config.yaml
num_hidden_layers: 14
hidden_size: 768
n_experts: 16
experts_per_token: 2
d_expert: 256
d_shared_expert: 0
hidden_act: "swiglu"
moe_layers: [0, 1, 2, 3, 4, 5, 6, 7, 8, 9, 10, 11, 12, 13]
router_score: "softmax"
normalize_top_k: true
routed_scale: 1.5
balance_loss: 0.0162
balance_bias: false
init_std_router: 0.00754
lr_router: 0.000477
vocab_size: 8192
norm: "rmsnorm"
norm_eps: 1e-06
tie_word_embeddings: false
optimizer: "soap_variant"
learning_rate: 0.00291
beta1: 0.95
beta2: 0.99
batch_tokens: [65536, 131072]
max_seq_len: 1024
train_tokens: 573100000
max_steps: 5978
dataset: "wikipedia_en"
Below are experts of layer 8 (counted from 0) of a mixture-of-experts language model. Rows are named router (the router's row for the expert), gate (a neuron's input weights, with its number), up (a neuron's input weights, with its number), down (a neuron's output weights, with its number) and show model dimensions 288-335. Each number is 128 + 32 x the weight over its row's rms, rounded and kept within 0 to 255. Numbers have three digits each.
Before each expert's rows: "comes after" lists some tokens at least twice as common just before its tokens as in all text; "raises" lists some tokens whose logits its average output raises strongly, later layers aside. This comes from a sample of Wikipedia text that the model never trained on. Tokens count by the router's weight.

# expert 1
comes after: " ", " |", "|", "–", " (", "."
raises: "0", "5", "6", "8", "7", "4"
router:124098155084138073119135204138162135169090157145126114101107161141099172162119132066110145145111120108164161183093171144177127103133140126152139
gate0:139142107106075095139104137064166169101134065101116153128119156112131185136189078117103177152143165108124153115155095157074103140134119108141164
up0:191148141106142174110139105106153147126080064148100133127148179158148151110148150177147164106119095158107116102117119130093146092106100189143116
down0:143135144134202153155120129105116150121115118175099121108135114100167113153163163172077087116116117165111108204121143053130144164110160105127162
gate1:123134132133114175147138123141125185115150113116120113100090168130141144183155087120127106061111060089120151191139069137124112122156190125074116
up1:202128149106143169166177145136150135170132132089094155121159117128125143116104187096076127124126156119158167092139102124104158160070048132148109
down1:087077150092176130087094119197088138117059088155162177096141154182119141098106109085093101131148069164174148161139088120111140136098186156190097
gate2:159203116092127147113115142140135176151096133192099096083135093112131126144102110177117171121048190097080119094108123188133154148064162163127130
up2:113147139137200133188128164166106143064124117167124128109177163137122077095084103166087092133176113127111150100109217109183116121097149140099147
down2:112144146107089087081142164151136140069090124122172157143108119138161103126092138105109062168110100105213178147114139124159154127110137141126094
gate3:140126103091083164178188064111109143101124111122179175069128141207112180122110173099091183129214187109138124137144107092148109150136128146154138
up3:119110115097106129175083122077116085126157060186120114115134120140158060140099158178171117162087129110108132148146093118104112107087212136129086
down3:109186060125095184213121142172104140110152179152100150097126182111109145100155157140129148140157090105089144132103173152158080153125139143166106
gate4:098133113140140118144153157083166190063130120181192131138127153153079147135071123178116166111093142079160138118140115108089120088144134140116097
up4:118201121136164109152117110142107167082113111166152126148057084185089134185129135118195157135125124127108129066070146099096109124104182074148136
down4:116194093110136146104140055163136086158134180083069117142088193209191102142106122109113116111120107109087147147098160152143169182108065094119155
gate5:122113180091081115153136033156142151143136108174119141171106134167116147153106073123093112121150107119145097118042142134145128094153172098134156
up5:102140098090065084187203214112111106064112096123112169157161126168108142159116073164144088157104141150180111158100096116150103070123129157120135
down5:149126126128095152114156079125121211144179200086127130110151184159141102129130089174167108137113126113132103097161152126141139086159159129094165
gate6:174168144175079105173097166089199152059045174069102136141131094158097131114061137172132126121147192148117131177126108133151164105092119092090095
up6:175149102129085089143159157089059103133195184141122160104072090158137096118128108156187162136157068099166097078111131142082064127149123147148119
down6:149122119140145158139114164124087114145110122208104083064129115076124096127088084137146130070142117154127143111109066105150124110132100080134117
gate7:138090119169096155178135193149149142153102151098086137132148115137130088160166120210140120149106141107117102145112087100159168127140123115083127
up7:144155194098189204131073104172135156141127154083123112132139125167133132155092187207139097140131162176157101154114057130120121057137133133183087
down7:101137076046138120108141170096178117163130160126143153068105141099092153212104144121115137138083172180094156097143084135118126118129120158164107
gate8:119169093140106167098110073111142138116111169130166146111138112088128095206199172181093106120182069115111139140136084094094127075078155160104114
up8:136162133123115176158132119169155137168085151168052106126129166068107164074157167103159131132062098125137116121175126080165077200152148105174091
down8:119128111083164096116147038124102092097092153152158177113144099102102181093146169172081151108093080085087106139113047162111164141177110095170136
gate9:145134107190141092162108116153091114124104088120128159079151141150172116112120110119105118162168130129124089151170118141100188150172095140126129
up9:134091181138147083068102138112089171171161130080091101076148121154105113124136155100183153132175093126147105153160044152188186175161153108123123
down9:191108131092155090104110149122153083077146106186111134084092095179079152180190118099140146100104117123161131112117185091131078135102131133112154
gate10:133117171134129147171166104138094108166162121143118176163108110140156128088143115068140168100132129083117185074136100080143120187129120139132121
up10:150102114190130132103101169161032140103140142071170164181112141124134163123138094108174099141122152055139180103178134161137169108157107115090123
down10:114168131131093099121160138096138123080178126076165091103092101154052163124178120145191108147138095128185117127109083077147111089063103122158119
gate11:122086113171163129119109103095174154137165127107139136235104138116134127102144141127167138150138079144137140118098105171048081142079134105143135
up11:123184092152168105145142085184178150112157108124052126116144072172144092080118136114100175118107107099081125111142164143097147165131089157129172
down11:103110163140160111140170094121103062128147132091109162106112150137114169137109100119098154097165125115092111157160145065089079151116176046065153
gate12:128087158130115225112193163127154115105093161177102176117096134138113136134072109155128141107144127120140088107122170107132139091119146082127107
up12:183068167150186117099132078174091119092105183115163128119130109119121118144134130148180139123135122144117132148145138041139075076149143165128135
down12:175121144132161106120134112131089102098204142112077043144166115150105087083154095173134104167078195141104158125125111138084110123074137083096116
gate13:056077066106164152125120124072181135099163145088093122169077138135181124123115113129179177142141231130170139078168114146087139158145163099176148
up13:143144098131084093135125145116122108165114116170108116113192068026080064130136087066123037126099162149109082091140196118194120166132160085087110
down13:147190105152077138111102153129138188124101129113114123082149152156149124145113097120179176174163152141139052138108085107121131126137122190124142
gate14:128131059127105117184130102141193166130148135091108112107122110162111150141081116049104161129150159141135179127093170158111133122160122122189099
up14:134097111174099106083142122158069074161127097164155200144076136092161098104079095122143112133094094151044176153080085080119136086171063111033115
down14:112122121064133098071135161120108158144090080119140121108125123144185124115184144067158150102122201162069143105138146107127154174157118110146153
gate15:136190146092134110135109127103140111107114094085126158065108100093087159158153149129134111149165202119138131155131064118150078121174133114130146
up15:167125144099159130161133060150161102147105116186167191039112166145143126088115115150100132117165118146102183172147154147094064203119102147138175
down15:122120126076133117137129102158113092101088097103149171171146090121124110150114103152114146183137129094169120129129072123118151144107087156111135
gate16:055130117104124126177139127159152147102113129135069109118065159091182139129110089066102160139133119166074116138137106113102131087123104148105138
up16:103106145122147180160118157092141107140171108173171111153079093084142157101145127076107153117128098129142078098147149084130125109162070084065126
down16:110109133145158133089172101119171140126126147166128132150089108091154208097118073142103126153128138070066145109184144160160141098106142117096116
gate17:110155084060098097070165221125135145191115124124130090108144112145146112125098077139117154106095098145067114132077158136142161080102131154090098
up17:168130219096116094125135157122093148193106151125130092104124100141154133171178177163164148156021085132149158113110174113132109114127121193157124
down17:100091171127112111173069069143129168121089125169149175166135074121082126094149064129087093142158127143107135160089189114180152170120121120090159
gate18:108091171042119121138136145100114096102082134067124123153146140098111160109124106137116089164090133146156135158147144137104070083117158130128178
up18:144176069169142080125157118174085163137107140157100095155145132075142136136105180051102130105130109111108171102080090121113107129121089123139081
down18:143149132051143129115143146139124110136120095176161182113122132126126113163082057042143167110144132182099088218195161141138100086149047121131149
gate19:182111142132116115146083089063122162093111122132096137163130148090068109065146086138123140095129175125092116129159119164085173088111070139135114
up19:126133185120109138181114125136154092118095144070083110129103138124119148133092167125156139110157170204134071197148090141105125146126136165190155
down19:140200156100169127106158140110093120149177179129138146136151100093114102115099139146069128113130178092124124089130163125141086153120156112111107
gate20:145170142126225121118124149110119120112116126142103078141162105085121091094132163100134111117140122096191091074122165114140103113146146146150170
up20:164108114132115086143171136101178074113122095111187086198131124111118110139100159138095106124146126135132067169150098178193127111128124162145130
down20:116135111154148109133153150136130065150120129142134159105139098156166104141133065187095170150143115127098108122095142144078170116120147122129083
gate21:124104173116131161116123146154172092134143116162163156165117134197152140195092091200115124153161109111101084141112191088090157123163168089133091
up21:108125126126138114118170108084196123069108155103101079172239093145074124151103135118107104176138096132130098072151124137140123135119127084114136
down21:119070121149106129104159134154139086129160153135107123154151127144129112130141176148147153074126132180157144073145149145120094168140076159179082
gate22:156192118077134163135123130105102078173157142127129088120119170068106148137121124149140170161140176111116132143115130165081122110159179098161136
up22:155166119127143160157154130128119112160157113155110141133141137082103163134042136149140092144130103164114112171134132109083117111178172104138117
down22:158149143109081192078228180114182084100099095157151104177095116165115164090166166109118038143117048154127129080123168162201171068095131122178126
gate23:118095093050094099112086124089123152220107151127154135106124098063118160158081204158133144118134202155108094161144135141096165128156161129118084
up23:103085134158128108088124155146117177137138070128154140135074121114077154170122139155145134150107127168169126144175146129133111123168188138055094
down23:107146085219125114159140152116087114131119141093143115115062097105111120090075141093135093149158138162119102106182029098155082109138113051201074
gate24:136086148106135088102111125097059128131137171121124171146121114131111140115122115121141176137077134121117138115139144104097132158092115143134159
up24:142125151074102090146140183150142116167118119090168058027122092130142078122090156146127136102182171147128116106130142168089151150135120106101109
down24:096105169129133159133169145165119128065113173224156048094073121084147140084115165131118133162162124126158045150166105199100129150162144082117134
gate25:094104077110173167140125150169102162124104104104154182222141080173130145208092127104172159137125107146099142157115144122162175145138102092129102
up25:127132119160156149108124152149114107140173148199105155103136072117170104088098152118106106147109091124148130126189128103166146088126132156094092
down25:170135045090125139134122139140095105166135093106073095109119118144121097133077100107174105137146154082145157079084136083175161154217146168110180
gate26:179149093148109079103106164068119134170138100112166147110191165136044136129100074086119119139109177116126139092182130091108129081110054120174134
up26:109111180104112148104030102108106122157106140113124160139140106125090111072160147089089133132094190153086147194112114088089139050117148099167125
down26:095119119106111076159108085127122148114129140079165165122173125174157139164115178162126132255138139138133119146131104124160144111151060097071120
gate27:134109133104097092116149148141074119084205105180082106168137122122125159119174087127179101099152137134136179165130110094121145087085101072179134
up27:142148137078098141120118160145082151174154146143148121142129088144150107116151130108098155109153117133141145142141140099125081056097095105148121
down27:190092127096124110108109102082154163151115150117143145056105131145063103154163105160176148129166129177110117105100159122158086147125110077176104

# expert 3
comes after: " |", "201", "|", "200", "202", "–"
raises: ",", " of", " ", ".", " (", " and"
router:124196104167172165093173161081163106058148077057159156098133149153140145172120143107081160127150104151175120070114157138095089157121147093111088
gate0:111175082135127124099062109080129176150133113096060144147107151128122094149163105115107111125059112102141113117131086123123135110111141102112113
up0:072189121135089206088149163108099119097012139138149145176118233124157131101117071106132083117178118143174114103081107104110129156155119148103115
down0:087079144141154181137170149148150126099141178133132111103116138148160086125164107080176180139131118105193127117140143129129084125111139119110160
gate1:096084139189117050075144113152126132220154202057129076169102137180146122085123138150128147120145191159132101192172120107144096143122125112177126
up1:133106167143042153120128086088108067105174090174158117105122112207140109121103126118134192138065177135093099156125080162124158147133171146150070
down1:149152150188078137136144137156116122135147158176143096179165198169159082137106145121155145122066113152079149175102130152153139129120079160113148
gate2:135110081169178152186090125142173162138078166117103159115081087091107091121150100092153091139142148095137167120135172151105137164085124113104106
up2:193139134170190149119192147150124140103170194131097134150121111165057065199130173074133129106150164135171125143140107150111183121092190049093111
down2:111086168126145131165141133141111150205171117069117179197112081076150115166146137122130107080109135066102135130102114145153063091074150106108132
gate3:143117112183132155148096148117062127102180077132164121134074112124107101054085108145136173114145109129113088130153157181129096138159137103185117
up3:084107119179156141078168105171123139085168139168176114107191145130114084103148102145136108140162123133116126173183147144115166202102122062089055
down3:148127189132129136137102095167128096113134194123134174104161102105111137132108112102148118120112185122134118174123121078046096148115154127181153
gate4:124182111183143129177119123136134127110123107126135104055172101139162068161130100127164110130123133093099125128130125127061137124125044121146117
up4:166126100169093175145116103131141136152122170117169104053173149088121082134110157134187109116128117123128157117144100152110116087109116091114155
down4:111088085062123142131148058133187082133159117129155116145149092143103135133174112132139120151086133128106111161128107065163153118154130076113180
gate5:117138114142133150074099139085168148130146138093116150220139203172144145175126117177132160136190153140101148194082096085111156107178117164094133
up5:146133121089105063132081077194148140142170069124145168126103105044137163165145104066123090122087134159131094081179148120136146112112143168126121
down5:144124161085153130187201143183089066094072136099110145110127080096123116122116146085100138159165094159105120172144094154097122139140109135162111
gate6:163156158135178125150121115152111144125087124142059118140188082129133107149105140109138151138106169087116153137165102172147090111160080152139160
up6:120114103094137170182095150136212104082075115172135134131123147106161123140094174139104079131158122106112174083166145136089120115123114080145132
down6:118176193140180127156095092150135107110121036154155108162110108052128101087109105170129123141105085123132202103146133130065106114074092106174128
gate7:134082132121100141153137100156158123102110096086120157122085125106152073153114143138156117125077185129088106114147175125135142108118175121110117
up7:123179116156215110152130077132144141126127146137123158174152076123146102126141143106138110100145201130138179138111134120112127117122133101164143
down7:102215108171186138085112078143083095067103136116080150146167134080144100103096152155056182110165180127182165146066102119153143086106132129101180
gate8:154117170088126112144161113127116154117136105122106121116164190142100114092121173155169143107118091148152084155100127134176060129061140094151114
up8:096097090146076105121212138107119114120082135162104092104131069140156099092214133141078185127107088130186132126143148149132121145106118142178144
down8:175094102135074142114107116086124197127125122090149143123099147133195166090157182063092101102164154147168159095160162134119107109092128150161127
gate9:127108116076153133085123156138156125144114114165100166103141073077147126177119092116167179147138161070137148145117147202057152120160148141145128
up9:087114144108094069187178121137112145094110157148124136095109194140146194128141141122130180113131147137170158120133119109207094146138124163110130
down9:127108129141143058114145171091120169146049118135123097131151123120172098108068133074112137194111114135134164109109146103171080135120127085140111
gate10:170105169187142189103060142125152172098133153095180184127130136157173111117086110155149146154080061126166149101081161061089072084112073131137069
up10:094104137123144107120130115116127118161115096163101157123163096090120144123127168103182167131138143085108122084238110120128097209152120145113073
down10:085176131126132116117168154130195164115163102132158141151155164093123084130160129057100142175151146180139081176176134103097130144119152155160090
gate11:097169174168175151128169128079149154126128141096110202123146185151103104089095080104118095140116102173165108214152103086146109126103096152145098
up11:073099091123144095100106083139118137120084114123177125146180122143120137125146130158151074113118060159120195177124114091084162181071140106146151
down11:134148122104132126136075120101132128092140139161133092120148134165115143093147157118123127123134196117149103111137061048093169131117162077101142
gate12:109185151081170120108136195124152146108153125107119194025139097122138170174161082081134059097102152169199102168127126180099120129132163097090154
up12:027133158121172140096172116107163179193099102174103163115153166140113095215178091085114124118122137185130155064098107132111118135182145125124111
down12:129124090114154141056144119115126187099127118106132168109137144130120121160096059135158090106117174188147119101117127085132143153103172105139125
gate13:125130098098123153148128105071115144153097150111148189129110073111155111130192144156199116123066123133066170166109132153111158118135137157210134
up13:146171125107099152187091144183154112128165148111091104166108117088112148208095087064170157098125150130173149164094120165108194166134160165139162
down13:195133165101084112174139168164194160123193164110073114144104112121205138099116118129132124179113059104168128145106146098099097114138126043102141
gate14:103158050112166153135124088104076069111142102137161067098107110125127127119117133122115126130129133065124095158191122085084156146057131154094103
up14:088118134085150145170114095137107128082142096143121136146154115101136084141144078099127122133108147130152200117131104083121094108082119145150104
down14:108125131127110129118167133101114149138164091091176173109163107182083095147114110122118054130105104170177081127100117145087096106092130114114019
gate15:060160188112151123083138105094154094098127177157197133097193086153126130128139182128112134130120146081095121104161139140072126144155142124098160
up15:171126125115094095141134124179071122101188102080103088137139153125109129102125101115070141119143108124164119114109062144216131132159092112099112
down15:181120166099142112125111163161095129236188113116098139103085095163130165095093158133137188117138091153160139131091111108171131138097068123151100
gate16:103128184105118157156145180097188149129089075170091099072198124158115111133093151138106104142100123117155109092172110106059095121157102148135108
up16:128122110130131167101180174091136138132093153084093114140146138184123136102114131085101102171126150086138141129202106122126132062138137126170149
down16:182132133120182142169142187133174087088125080142103100166117169136079152137099154129168144139093125133132112159117109152136124115148085110118109
gate17:102123150176084166082094119118086122116090075177135094150084099132073111142088141084103152113153127114108127161150129101133130167180175123174173
up17:096109135144146123116093126155153127100141133192113175109130083170153158103066149117085088104116116122103161115169172143093104156115151117127143
down17:107134119224054108126154164107165151111085101088145099113173121151141064115091094012194164124124115107141154192103128171066108144111177074136196
gate18:142097107126117138145142133073091144075163132103065139107090079130139146138169127157085078108145127096158193120148119130169108147084155134085121
up18:128171148088086153222105142135123122164063094170150084153132115126126123160096142153119124130105122160125120187149156133116148131158161090122132
down18:121069163171093135123091118162161129126129132105141123115175146163099202155131139112146148160105196144105146085130162137168132156146122153145148
gate19:121113124153068157140145076114104098138117071158100090116181119092090180137102132153130091111135127127139101134081156127122062188181167166172108
up19:086142105112098119097141095118105112113107159128167087123120119139149132142123155100124142124072088131169187199137138149095139136149087153159133
down19:141086084080088186168131161116142105129143117115121137090179098120190089143090137143173126150051122109185096127128133106151126143151122176195149
gate20:168133128125146189129142177103134122113138137063131105126164147135137099124143129110138150116093160095098114101168152129106146112146118107171119
up20:131179185168074078119117117115119086116097079135162142107121147101104123118142153110116086126156146119089088126098119161156083042128093124134114
down20:131164141137092160123153174138163164124134122157164160078161109168133142086060130106179151133069138108104155102206179173075101083159192159055132
gate21:093115096065129167133093167113131057134133146090141171066077083126163188091131111140120142100079120101113098129158152112150143123081076115134135
up21:180180135149160095101138064115139116098068160130144140184110110154163147110106129153218062138116161169128149127107136234154111155164127129132116
down21:135169123150101093119145104128094066149106096104093113137122141150149093149117103081041195152117119082139155140090048085109112171088150116139087
gate22:160134164097095178126151083110157104136147098142136146091136163119155143152117081158143136100078130123134116123125108130109113064132162087056119
up22:128153171111161173138087135077075139150137176135129136132162139128121145111161196174161097142137177116089125148152111185161124121167091147170150
down22:128093105153128171132089126141098143095162117141154137158128095093099081099131147104153166113122142114151173145126121157122212126108088121140102
gate23:123090112115125061082124133121143150115093163155135140119099152185137129118142183111143171137116153081171125084079155054174167159146102075174083
up23:105208143115138119125100149181109113112135144146113084143103104119115106166120129142119162110080149064087132133151126077127152100090132107100140
down23:108136111137126123086154161124094130172170136088116119227121157073126086107093133121149091115080080094107122129127053095123183122102104091112131
gate24:100071125163076130039097125124126133175161124152107111139168108132066092116115138072164073158154141099166120102149175137111155130118146128123144
up24:108170145097168127118103158091126102170158102194132183073132056122092130119136097177104127104082114147088119164155174175095101136164141149115102
down24:088110057122142116094135120082155116146092098111159129138107067116132139147150130161108125086100098114140075131195139131184055126168075113138086
gate25:110096109191147233077098060097203104131134173146143106105134110077121117046095134153148121100148053141148134170098160079091102111136155110071091
up25:109098118131108169160176131113106125125081135149136084158134093143140089118165146096150200135140188089177144067133169109159125059191152130106157
down25:133149151166092131131162102155114183128101106222154090165123089093148146127114120167091127129089095124072152155144135156120159160137140149126122
gate26:148092110164142109090078151104169108126119143124144076093162134103124026091144139141119108133075183128100118107119145107123151144166141111168170
up26:106130131076061116134065133160157151152151123137069156126076129150144129101150138206136162110064120143080217130127151147114185163115132176126138
down26:107152108097070189166142117120142138142111154173203184105090149121100115166210169183148129090129124115121174175095119168174142169038124116079169
gate27:142080120161095100095150126121088121126098112167184167113158079131133137107097142154105135129144109095106098151161127124107105153117183144059205
up27:217143164213083127113122130127133157080121159140141117120121111173074132081175137120182129155129110111130149111103128109072132179167161101113083
down27:194136150126128143105109074084082143113140147146087100116116148149106094063148140150132097110144107129062146107130164111104097151139196152112110

# expert 2
comes after: " |\n", "\n", ".\n\n", ")", "0", ")\n"
raises: " ", " the", " B", " G", " S", " F"
router:107088145089137085091127128086156137128061139109083128155060190114111118145151169152146129136127143173142108118082137155137165178115101185102123
gate0:170101139129135157138137119125098124111117123104179093109131095141103045130156169131151093121091137148131121086165108126109168132136132197122137
up0:135133136149170190031150109083058041104125166134136147117135082155121098150132155141145133122089156103126093161158155150158149126123119168124139
down0:209105164149149112071127145147166178104128120093156182117168160072202092107145113125120179095135112105119141142150121122149179177160141156111163
gate1:142192107098088124131172140163156155140144053095126103109150158190145097151108109117129112127112115164124139064197138156181096106102206136156155
up1:127110117161150166077154120091123186149115116137127144108118113162097178090096088107102069120161178155102139161099102153154131106181135126192111
down1:123130120146166065151099135146098112157159098232119105146183125140148146143067163059135120140161136118153161163028207144143118115173098077172134
gate2:136149089172118127126152085182168117109099124118101108129165119137117152103157109144240130142186049196115113130124162122121119150126126133125165
up2:134107070097106135162085124101142092128085115104139125153088072115101046171129092183150151128167143153136183105136127169158082160097155105105139
down2:113136063101113171094097167128128132094180132097140109078216115166115084094197083188098146181117143092184130157119121218096101146150113122116105
gate3:099107077163135152108161097089110145115148109152102131107147166143116105185144177102159082112165154141071140096199188132068071146124108162091160
up3:080160087158156124098116114164216083177042129095125116168127081121182145093141111177111025112161116101156153134098144156136132112072160105145089
down3:161117141112114110078146103117137098167128134082122196147156174168124103110189085131057104156161144108097126127055192147177097147143110115129128
gate4:092124130159123138105162147169132158132149166117084045104137108157151192141171070126161134131058187090160171155101103093142116137071125157101144
up4:154102130176125103134082196118127107118149123098092130093087067171207173072121164158082134152184074218131156154093145121119122103119123076108174
down4:133110104159175106085140188102145109130105163112109163088112200166059105183134164158068078101160119103079123128168149138160065104078110142143172
gate5:172122121166069103131163154116121155146158080042180174164126203071185129117123214146165116109054150110126166185101172181128148120167054133195109
up5:132142165167138123109099116129126093114110140102132146211123083113111126184056130163124164155147066138134111085130104133119129125127203110116159
down5:170151150100104122132132070118111145079087128093128136142076158141137157084113157141150138150106091163129212148165103098105152080095130111149132
gate6:124118104130162123092179132102090119182150132128139145134151130103127136116146175156161149107138070148123113162154176109077097156213114059115075
up6:143093088132067181130094124155114150084099136152126140161095107135108130129070121156083077105126139074152132077119114165109104153115102161078090
down6:087114114145188092120107093144128114102120096097150135135146105119134132132171143087057148173108119134120135081076112150134112123131124146142169
gate7:146158069135128068110158161111186165092097094106191068112113047072109152162084101120068088119083121137201128151173112164129152135147099155128079
up7:124156166100154102118117112106056110108104168160138100094112098107172139138195144113053126138102092113145171133125141156147152115102125128129111
down7:160143117173144136115151089132122119094158117119165079145172131128155087113140122114139136072048160129113129151108117103107116130105142122115134
gate8:118181173148155086108164108142129120150173211114126113191146137138146130164158041200077108148138126141090174147076134116118153177144117156118115
up8:084111065131151115116133175177156171162082138141150150082138085161157136169171112095131154134094100153190145103177063148087134175054158089119137
down8:139089091099153088088135140099101130139102131131114133166138073148093146175176113103129112124117129157154127125121143126134087210178119118188106
gate9:136145191144075121103129114109139162124088125103124069122127116133095073118118139124120139156216128117113159127088110117107111090130167064085134
up9:098134170121103164137117157101137142141140167132125100172125121142079130119166107121103145127077145158097079111150188138117127066177116138138139
down9:130140122190112108183133142110151117100111163143134062150107125152121128125102167127102100183138130043092152154135090136146146162133087181113182
gate10:165119127070166130056135118144092117098165140108121138138158095210180072130156125121139128119072142149056115133141154099138098202096084093186161
up10:112112119127125122125129118091144132118140164165117151152077092122112092147138083123079158099092164136116143114115144112167092068149140159118126
down10:149123148126147082158107135134076097182135075185093086116063151104137142173135145110148091128112106097170093092086117101119159121082167126109173
gate11:118099106084143144107089131118081084095084085139081101122201117146132140109124115139147101143106076124163107199057170173105150151060168179116154
up11:109068114098172119133105147172211117102147176108104130102128214090184122105093114155112090137082172109215083085158128129149177128038076159083111
down11:111103130121148149168117101148113081127166133138156133160146166153145095136104095164111150109103129110176136097136148142113073095089175115091188
gate12:143149099136133080157162157139127111134124141184118154100109109130089105108117099171116077130136107171095135084153074167127168137119082100120126
up12:118148201134113087164151140161183111121135171106128133110048154111134181142089113098085059135117083145168154111186122147180197129160122128133203
down12:173146148119104155149170128086176153144109193177112148155127149182113106177130166119154120118114148125090116162155124097139119136120155143093114
gate13:116098136191125101119138123158113130091150098200155169139126127131130177117120079153162122111073061061130066137128114157123113161113108160132206
up13:106181063129089053092124140048036136097145169128093186140105139120166120148144092079141187135146087112112086123140138093101122167181130120118097
down13:166112122115151071148112051156077130125135170097138075133074127164149102113122109110144173150144149094117167089107179122115165081106076228125082
gate14:157113099149156149149165121151145176154167080154112115182139094126128111092141142123096111117094163118127142146112137104080091120088125112082127
up14:083120163196180102117125122125174145123160094080106093098119130098099157120077118110177103128143096085142093133102091143120112122170079186139056
down14:115111148122189077121110103146117108031167141183132064109096164149117106118128101118153161162129175097120135095166161107128161179155112123096127
gate15:142135176139129047092167187142153095120132107119124113088133036170131130205188133152121167169157109162101161119096106150113118133168175128092141
up15:166177127175129188098090104140110148141108188171061116156091127111105133104085108128109091123182099064119139140150118173094107112181140134169098
down15:159135091140109135161087151134090142106127133171100081091062080136127127155175139157075163154131138143141164162149114122089146147111121120115145
gate16:158119161120163114110119188157111151143109141087103058130117096147083122099166132066109096146105101154148111115183122169132099088147090205116164
up16:136059135173126168130099131136116109204205189194106099160111026111076087080133138103062122159093116142103119103093169107110107100172163100109128
down16:116129166144115108113131136171107103089125126098136124080152110130127084103121151086096106087172202167139098144163115152133154114120142111130143
gate17:121078124103145143103139130124130127110099162119091179086146136149144168148097160162140140159115121065137153095139086046181154170152128198084139
up17:161120186175174069064147119126134140160082137141145088109090123116101095095136140142110150136127021158125149135128128121205184119113120123142106
down17:151147134148145160178108128127077125167178125092136139073119131119136115166189105142086169162112127129153135146145089051096156167105118108143135
gate18:121149166081102113128071140179089174090135155135091165172130132139105097168135118120183180150138096095132097121134110119177094079121134154177145
up18:062183113138100110123110111112138113146111152119111171111167141174161078087144166069143149136102131121145147201159166142158157095060142084158112
down18:153118143116124154121125179122153117149108119107090091069091121092160141033162144099077149106124169164132136148056071158107084128069200155120136
gate19:179099081128099135132122146137191221091167111126156060158149101152135128137154160175063127101185091114164141144181125126127185134146156116106107
up19:134138128103088129128093108101173133134085142132071118149101138096128106128136193177111110152128161109107129141045069175133136109188140121159136
down19:095123148109134097134085125097110073188107039035157102131114158169106129163112062086088161119081122128146139104130161205162111143093149136140150
gate20:125118142082172137086161043095116129122146114134168136182155174154097106129133136125152149165058097080130139103162160116167167178162130057171091
up20:180148108213096184129101140086143144159174119083116127091147094137179123149097153115108107153115122162194137056201075145145140144134159184151107
down20:157139129096105116151115099140087175139160156114108154135093103153152093103072133134141138128123091148107130105133075082136155138162165193117103
gate21:121118126174115098067140135130118123125155107162128185120117149138153097078140106084060141124136106150156159040111187128122111068071137106197167
up21:060171102160108080061080140130111082122142115120179135146107065145101123138129163144123146120059111150134167042115134083126136124158150172116153
down21:124122098140147141128122117072134106094065151137153129125113161129125122137098139130099133091156141151164134158047185117193163179129105088082099
gate22:087103187101089131156162173134110127121131132129090113181115161116167108123124115134120068126134147142121155123160153138117122137175146130123184
up22:118150109132179064174103122141144158198216141128089096141104167168171092108121085128082109110113145101104104147137130107105139191133122134137080
down22:179145143036127147119139145130179107114106183150112138105078150122103085089150078101203081167099101181114133096137158118111140122093084126128125
gate23:138114127098167112149123180185137087150080144104130118127127095116140162085172106112103122137085146162127080099149106064106141118128198130088155
up23:160143080195180177099052159169111103072163130167155114082090130125119220169102133196081148074128154112187085132210135102101108154166106123142120
down23:158072106069115148155112106065181170102093126093063091104090081101117097185147139164086111112155064165111168077147172148177152156179094126137118
gate24:118154182137151059055082108129120102157152135148091093140145146138119145118106156127123099162120103086112192087155160169119142111127150122136172
up24:117103098115126044148132108083144091104080150144137107176092112144081083142119159138114132098105150111190135042137154097124089160070129118138107
down24:066122161122125087144135127121105093114144116139168117126138147111166146146124094112121136150131150114146125122149080119120115148092121082135123
gate25:082118132138133187095121131145140194133084104122104149120044167167090148151077168148126093139090129128147147105119148052146082182163142143102145
up25:148157165077152096157117105153108105193136120149101177096107130114114135196137126141103111128091161095135141124078056128119123135123127106091144
down25:144185096102114143071181152181219107106127128180086167109173130099114124178121105107061154068116099154135121126110179172143130089115130131108149
gate26:128163192165117110137094114162132074085153146121137154115124089150176072090099127098166154130141145099099122127113074158146157110125137174158160
up26:146113132135126121155180174177117169163099094166139130159124157117162164097151086120173158125147093129123124101161178116152123106134197123128121
down26:117097141106112120129157134155122073142089121145130132130149097106098123075119089112118121139083093127126139151106131146074121107144179201153122
gate27:142159191110110137113150148082202151076124117189064152133091077153089109099154149105128121154132103142056106082129131036100149132098130098138122
up27:120123067117164145072130088117102138094087212111198184089113116152110145142109116161167117098115165096151123194079086151123141138139163130126097
down27:074102147154107130143075160132169178126118089068147166176082129122131143151100105119163151104122159138116138151093162135134156097118200178075096